{
  "n_layer": 9,
  "d_model": 128,
  "n_experts": 32,
  "experts_per_token": 2,
  "d_expert": 96,
  "d_shared_expert": 0,
  "activation": "swiglu",
  "moe_layers": [0, 1, 2, 3, 4, 5, 6, 7, 8],
  "router_score": "sigmoid",
  "normalize_top_k": true,
  "routed_scale": 1.0,
  "balance_loss": 0.0024,
  "balance_bias": false,
  "router_logit_norm": 1.5,
  "init_std_router": 0.0117,
  "lr_router": 0.00189,
  "n_head": 8,
  "n_kv_head": 4,
  "head_dim": 32,
  "vocab_size": 5686,
  "norm": "rmsnorm",
  "norm_place": "pre",
  "norm_eps": 1e-06,
  "positions": "rope",
  "rope_base": 10500.0,
  "rope_fraction": 0.75,
  "qk_norm": false,
  "attn_scale": 0.177,
  "tie_embeddings": false,
  "parallel_block": false,
  "init": "normal",
  "init_std_qkv": 0.0314,
  "init_std_o": 0.00524,
  "init_std_up": 0.0314,
  "init_std_down": 0.00468,
  "init_mimetic": 0.5,
  "optimizer": "muon_variant",
  "lr": 0.0199,
  "beta1": 0.9,
  "weight_decay": 0.018,
  "lr_head": 0.0128,
  "warmup_steps": 200,
  "schedule": "wsd",
  "decay_fraction": 0.876,
  "decay_shape": "linear",
  "final_lr_fraction": 0.0,
  "batch_tokens": 262144,
  "seq_len": 256,
  "doc_mask": true,
  "train_tokens": 806400000,
  "steps": 3077,
  "dataset": "wikipedia_en"
}
Below are experts of layer 5 (counted from 0) of a mixture-of-experts language model. Rows are named router (the router's row for the expert), gate (a neuron's input weights, with its number), up (a neuron's input weights, with its number) and show model dimensions 0-127. Each number is 128 + 32 x the weight over its row's rms, rounded and kept within 0 to 255. Numbers have three digits each.
After each expert's rows: a language model's description of what the expert responds to. This comes from a sample of Wikipedia text that the model never trained on.

# expert 3
router:150119099172147113092108158071076163130118115117145152111102124076137158141156125118081100149137097117156174141153117114137112155114140135079096116192144058055105134132132099169111193092132153156217161096133174140104128157162065113141137121119046118172124133080145127114183123142131075167184144157101144176174134162152104084107149169151111169085112158108115085160144099153140059135099
gate1:158141135086077162108068115162093161159115046084141107132158106162067171117106144140091093118159132106122135117157164106101127158153121160135137107160138159097138131114144126194145119116119174160136117153120151129113124119158111096161131084119103174096094081062098105109144130137181087093163087158075146099142108125159089102165123101068158120079057110154109126101154101226105192089187
up1:124147175122106149168193186070119115134140126114155124121082102143156110160083139110191187108128111143155098119109122216121095105144080118169150114137118149128143152144083198068150153106105184123159079147188122118128161175131105135144120106163128056107118094211158120143114132146110104130146128185133135161082115072135118179145126095180128156101135125133076080099099067095133083162120
Description: Line breaks ending table rows, headings and paragraphs, plus section-heading equals signs such as == and ===.

# expert 19
router:163137147089126132115148137159099145074121102128156160122130098129128129158143180177153151116110184147084199158111026119086098094098119175108074122098116120154081108152130109132144173129171151120109149115101127078190105196093170133162106098143154161176125193182103126134182114093105155104099093096069129100104179147128099182145181127126124077177109106146130103099108126192149109146133
gate1:109135110130110188121149127089054113128112082136087138104149075165165118106148116174121140175102166178057116180122161057069155112101079070109097124113132090116076141154141137135163133123132121112152163129129101098116109148104138127065083158134149137127181087138126134085037172104114120092110078094137126192178190108095162137092146113154090110109128122079160158147117085129174118166106
up1:079118139213135139156093093131134188183149137132116124135160102105127130105213092133110111112104131100166158096166133215206089129117178132120162156155148142115138116096091177138132119129113122065119079127135126202051106135148081137147095171117107139104127124153159196106148147144106123135166185133093118066155139110075097164127129110117074102094093080149124135112083126106136126172162
Description: Single first letters or consonant clusters starting a word, often at a line or sentence start, such as B in Books, fl in flowering, w in Would.

# expert 6
router:110110173131111130089123145132134165190187150146143098130185157126119160132187176115113119203152114158108119185144147147062131055158109141085120039105074112090161150157079101073124165122162122090162157145082127130125149088123147132105131162146109139131112178104098121126141172121160180125118131103164151130132069147123132091132136029146160172143129083134161162130124100150162094138196
gate1:156129100158165153126087144091128078159089154174190142111129136206104111136106150171133107106102110125100121126147144157089107167106163145176173102176070111126174159148142078077165151081156135139179128131085114167105099128134136118113097127110102176131075179191139092144109124111161152155143114128080106126133137163116116123122127102102181139173143101083146168092054001136142127097109
up1:177110095151088113169103172099202157121148118146165141056081144163121157162114166164114116149168140126137081107161101144110178146128137108206152098075116117108136148086155106141125136131120159117103145110096106129148119129127071158097138191137104114096158125154155112121131124149078101139119117181116118113044152108113100100087147140169163133107234199094109051130129064092100124118155
Description: Commas, and, or, but, while and list dashes that join clauses or items in running prose and lists.

# expert 0
router:161145105165115164174153200189130112171129147130149143148096153110136102131103158122160145164101136196145137146145119148080181135134109098149163146107111109159167129087139154137111099130101158203142153163151073167169115092174152184118164140122129198187083192104135109101145118107162049180093126123110086137102116074145119114143206101134191095113083147136162128122128165084079124143136
gate1:140130194082147161049154108148101079157120079192123147186159162170113105104083125144090110119130147122099130097129057102143169179085098095123159112155156122150102092117127176182152130197068187110151160145168124207128105114162160109116169123154167165158126150114114185113149163062090160132092105126099110141125164094136142096108145101179158129095070119135153138117089128101136126119136
up1:186129129139133168104100165178144172136087150176130154142135123071097140141112124166135149103099084099137155119125042098136135107113142106165150111190144125082173068118114118108124162122103169044041158160131144192113135128150127144124114083183146142153098114116136168137143163109151132141159143106144148123113114123116159083174102147111148102157141104114144219071108180114066195079163
Description: Sentence-ending periods, often after a closing bracket or quote, plus initials' periods and common first names such as John, William, George.

# expert 16
router:087142099166195099167120118138155154107140120085156138112140156102220153186105096090152123124120130113144196137134125118179110137117137119108106121136136103136112121113176117052098140174148114154136058121097126155132150076090132147107168120041154204080148058110170139129129114151060154116136176166096133116163092111126094148147137142128107092092134083090113151136155111163128054171075
gate5:148082117122129151138169099092083123130097107124153103182118139127126159084090117118105160099154120158097134142118097112166121130143094089149175127138138087083146124189129121093147171178147134123135185166096193139076199149069171173116127133092116170122156071111132170190129150130130110129158126101083109091152132122100142124149073133115122094140079049085108055108113159142209052137164
up5:167147180130103102114145103103181099123149123098149119114137163147197089076127150163137120113167115148131162148120094112144123126104155120186165070158063189130146155151113144126108221137137143157102104172093107100168159094143106144166083082129137187160081144187121126121114184099169125130153140154139096153107138113198101114152143091165119135147098096125131024076136172116167139070140
Description: Word-initial prefix pieces like res, rec, cons, per, sub, pres, ad, splitting Latinate words such as consumed and Resolute.

# expert 5
router:193115136120082171134086103139122109188095153152131123138164154105138146113084132133158096095112122096070178135079134080085141121151194133132122118148129062112201143120161170159125103109075126105130162098156184102108140097077178111138148169161108103169119149115082142152105158180133182156113160128132175120090076084148138143126130117162093141085150121128153123192160103116080146020113
gate0:249140134137131184126052189147106147074081180137132131091156139161041131179116107057111077125166183081142161125097117129078144141122086130136149115134102078146102148134121138118113105125105102125129139128116167108120166106132150138113136120118072125144141097136159095123096098102135101122143114129209105100109087146073106104151124108101110103074100087158149171176155156173146150072136
up0:156141113131157150122157183094147115096140086133112150087153116111106083113157126127126106192068071167077111133093157156100120150142130173156114160093127022185152117124121119115144124063146066126135128150119094073134092093124174150162176171146131128152159175128152156118065156094158124131095164165110150146079135171081182110112110108126125060094165118105083174096119098102186098106157
Description: Opening pieces of longer English words after articles or prepositions, such as con-sists, pro-vincial, im-ages, st, ex, re.

# expert 11
router:092166046157106115142109130097047145115185089079187132131136132108123146107252159160125150089139168145145083103115128095079141154105120112124127155110140117106173131174148136084113179153127141154127132169166139139128160198134122174153110136131128083169155121121151130094159133166109127113120115114122186127150145151158156132142134131181181103082145152145129138069142240109152137101098
gate0:115082098137089158137105126095120109180147096074173126165143076122115156123102129125129128109142074127090202147111076117085104188132091097176105126168116159079156101136129103042158134145159169185148163144152134180122099168121114114105146210160148166153085097129146132174120101150147060130180129117109158163172164119156126063134092084140134081121081088134119137153135150125172116140188
up0:105119117146146122049190216122105135119129115088200136138118164129099132130211166150131111143156171160139133104122116113144124131125118110148116097141123134157106140084116165133181111065096143166112042169103138209147131145118091115133161115121128099191118135089139125147051150098171131148121094149096105167072109198150129182100147141155103102139165083157146149160084155159155158134176
Description: Final pieces and whole country or state names, such as States, France, Coleopter-a, Améric-a, and closing parentheses in tables.

# expert 31
router:082138000089152102077171092129163149114130094166081150132093141196176121085156128098101169115100111086155088077108118138121128118164100130159107167089140148096118150130109160127147108159112084117137092139100147169100152130131172111146113128158169156123198173110100157122174130097111154117163192138158152166108086109108168093137170133149168194105145112061088129129156114166135121134135
gate1:093101085132101091165064228148116184150113112132109126093143141161175150115147120149091098094104116122068134153085145114176081157135110120106091104111121056101128140209161155146148080125112141125111119134174051100135165114115128137107142131123167172121115145107143093119098109124166200150101153120121136122116145096158149080095152213110122122122116124073110121081112062138058147153181
up1:150161148088110105112087132149152142117138136143124115185133130163149166136119167137111096133074127103151128185102140116134070155169144111152147087169117097130125155168160167156142159127219134117081158166115125078145175107159080124082125118092164187079129194112197111122149146113130147069132174122185089146080185143119100117107133060059113133152080107152083136079143138114148178136073
Description: Final words or pieces of multiword names of teams, cities, universities and titles, such as burgh in Pittsburgh, United, University, York.

# expert 17
router:100093156118111120115094167068088179124159167142141102105141087126103164121117133132176113122166139179112144212106115079120102168113116181131116152117088157101162193044123107109126119140111153155179179104181165122158177062153103168158122025123166165176131109131153107087151141087135118147180114063143104147121129144140136147096120116049092141123167102138125146135114093107120160116114
gate0:137099060135098125138048122106114143113075133214106111057137048150125138166102139104103111094164126166116110129099087138151156210178110111154110114096092149105140100110107134173162106122086100130172130118118152130075195082093145179150148111169095125098171074125124106156138139161152115091118080156169112153097107198153125113120105104075101153093167093127154141086146098135144126086105
up0:147158045157111154123161172086067163169121111130155120132121097077132154154136110108114091168153051101100090171150132139157122161121121207101099120140124097139142068140135097157070070081143076146165099125108168080133126101103150083126141102175089106145138158121144115115109136099118148131060138093104109077083121015147144104122153127107112112162127106116194137131103138131135168153181
Description: Pieces ending in t such as ent, et, at, ort, ect inside words like Arg-ent-ina, Targ-et-ing, also table spacing.

# expert 13
router:127075133132100121088132126109140033164081141128145173104131171170082199109081197144122101161133156123141105138151121126119099119178110126098150040101103075098048135091132080123089059137099101145047138179098135191129098152129122135138110131093169089154123148168147124163175086123109128148108107161103165103155213129131113126127086096136128171140125110121140115161137119122147156117140
gate1:119096109171094162138136106143120095167151088079118083131089122124137130066143148099131146110094123140113104134187116102088119119134089117173132103106139114122144143159212104181096175106091089174165101172143095158103150155146085100148133110125131124017135127130135116123143108167126158109120127089127126130220087110160176152131144090065129157190135117174128080109101120182201192128165
up1:107096034118060087133094162111144082112134119061146166120155151100102149137160127204058123113144086091127169059152140146136124130176108148204123109053094084132177129114131145166136162114131116126125143051173157095129095153163133135104128122151140129163137167126068154121156074168153179069098109118110120165116151126117100107110138111120086121095122107112085120188098118103105097107104
Description: Nouns and noun-ending suffixes after an article or possessive, such as work, career, album, production, research, -ation, -ing.

# expert 25
router:177154135134197109127124115154092089079072116156114088186101156100084161150178126143121082105108178154118176152188157089133176132106104146125141161167155089198134139137159162115121145067122126123075180141122086118121137133137166106138126098111155158134127101103115094151174147108122120119076155147224148112140128181133172108140146109108199146166113161126073115099131100149119149197056
gate1:113115142133118156088134157136126141182124141132069121088139181170069151086082152113098118079101137147162171155186142157111120141105159119142139148139165105126042123176068132152145097031128148108099144142095087078115084150153163101076166118142138088161147129116049082146128101093132099087140138134122171113095132209089135097119178148089121167122099127096088111094185108157140107122092
up1:103113077191150160139071127082096108134181093161121072125108155140113164096130200110115084126163105193119164131139131188112178130107136101120105121121078136148081124119116167126129117097138099147163192123098135159174117092150166144088060146131160161132207089081086105118095104114140115150129126055119135115135152134203178132107160156101183127138132085136115087131059126118106077094114
Description: Finite verbs, auxiliaries and verb endings in narrative sentences, such as was, had, were, transferred, and -ed in graduated.

# expert 2
router:141142143134085093090120234147077168124144129107158090115132110076145088176144131128136080171137117139136119112167101145144108154108132128134148117133078091116162096136163125073073128144152065163118136129213092155110118133212059183112136134082171189115098068163146114128160133116083140114132084135115089104157117141135089121169161113126096173124115179157125069165160114121120156183151
gate2:163147070113148106045095162110132119094160117178150047113126158114132124165122131133103091092154150124127109096136130142147123190095112130101156131107159125062101071184151123106113155084113118152077096128145172114062142145096131108137080110179076138180098100157144093189150189114124163096107135123104158135132113128045109094189177115151124151133104113185115134180096158120140164179164
up2:101104113133124173149136103084107217106129139126146165158118145151136137088170104099130141094166132151153144141081158058141084075100097087129125054084141167153147122126162091170122099078107155121077168146085113083106102099083117107178147137101135130067159114092156168136095152171109080142107130092132157207105077131145150111085103157074127095112101125130157082143142166089070179122091
Description: Short word-start pieces like r, d, pl, cl, dr, as in r-outed, trans-pl-ant, Red-cl-iff, plus digits inside table cells.

# expert 23
router:123142141134148131094170152186074144144124118145171149134160128117117072166092060160152072124149141157096176128138112136163113106120172081114160098126137119140117111156100100189095138150119166137201087153092151107125138183136135185105175153097121106189099109085132105119143123134163102106117132143120154101163118071160144141131133130014131193160148189132165141187122131089205140185120
gate0:130146130077079203113073104128154154143101130132120119150129112123138086130105127118135081142116160114094149120113158099168161118170125052132109108115173100123179135063141092140160057125153150120175102135155146121089131145140108193117168123059106090089122157103133135157101136161109127112049111133179151118178104122066115094095102179103153145176152123125133159158175035121170145097055
up0:089214096172191159190154155186142118163086138181117159088114102185146083078113165117155129143108127139135094158100190121134129094137093071165111104107135092108138143138103148102164120153123141187100147082149105124194136109093135080131103085100165151146138146114146163110147160044184112131139120131155147092196141151151114081109148141145100086117139063155137107121117095112129076106079
Description: Subject pronouns starting clauses, like He, She, there, we, plus short vowel syllables inside names such as Or-le-ans, Common-we-alth.

# expert 15
router:101147123117114133120112109136126081120120195195201118097078164175096125135133103107081061125101084140061120073119096176139175112144128119144104127120123095150147066101147097132110160124158118073170131116150102098112168123139113162188148105138108146084119101152128157040133115175119132158120128129031150203161169099153133101182142082159088099153118127127125156151154151125101142114189
gate7:149172178120098115115112149169125107130140063126126084131107203161100164089157167105050103054122163102090152079114136137119150170198165102192117131108041119093095144127146058131127112094172127104141105152136131126132130124131164108177077143120093100086153128118154160067118129149119137103173108092104101067085121147175159120158167088111133093086157118112131125154092100096091177138121
up7:106160142159112111132197128077094102163204129108124195156147093102144105134107105133145112120146109151110155167138161174112149145119116116138135154125083109120084133159154129074136146146073123141091147086085184141086191122137094116154087132080162106148113158166134105120146085106200173108092089157179060125128099142147110091158130152119133085104138081174109103171203185147133139215099
Description: Function words after a verb, noun or comma, such as to after failed, by, which, with, not, when.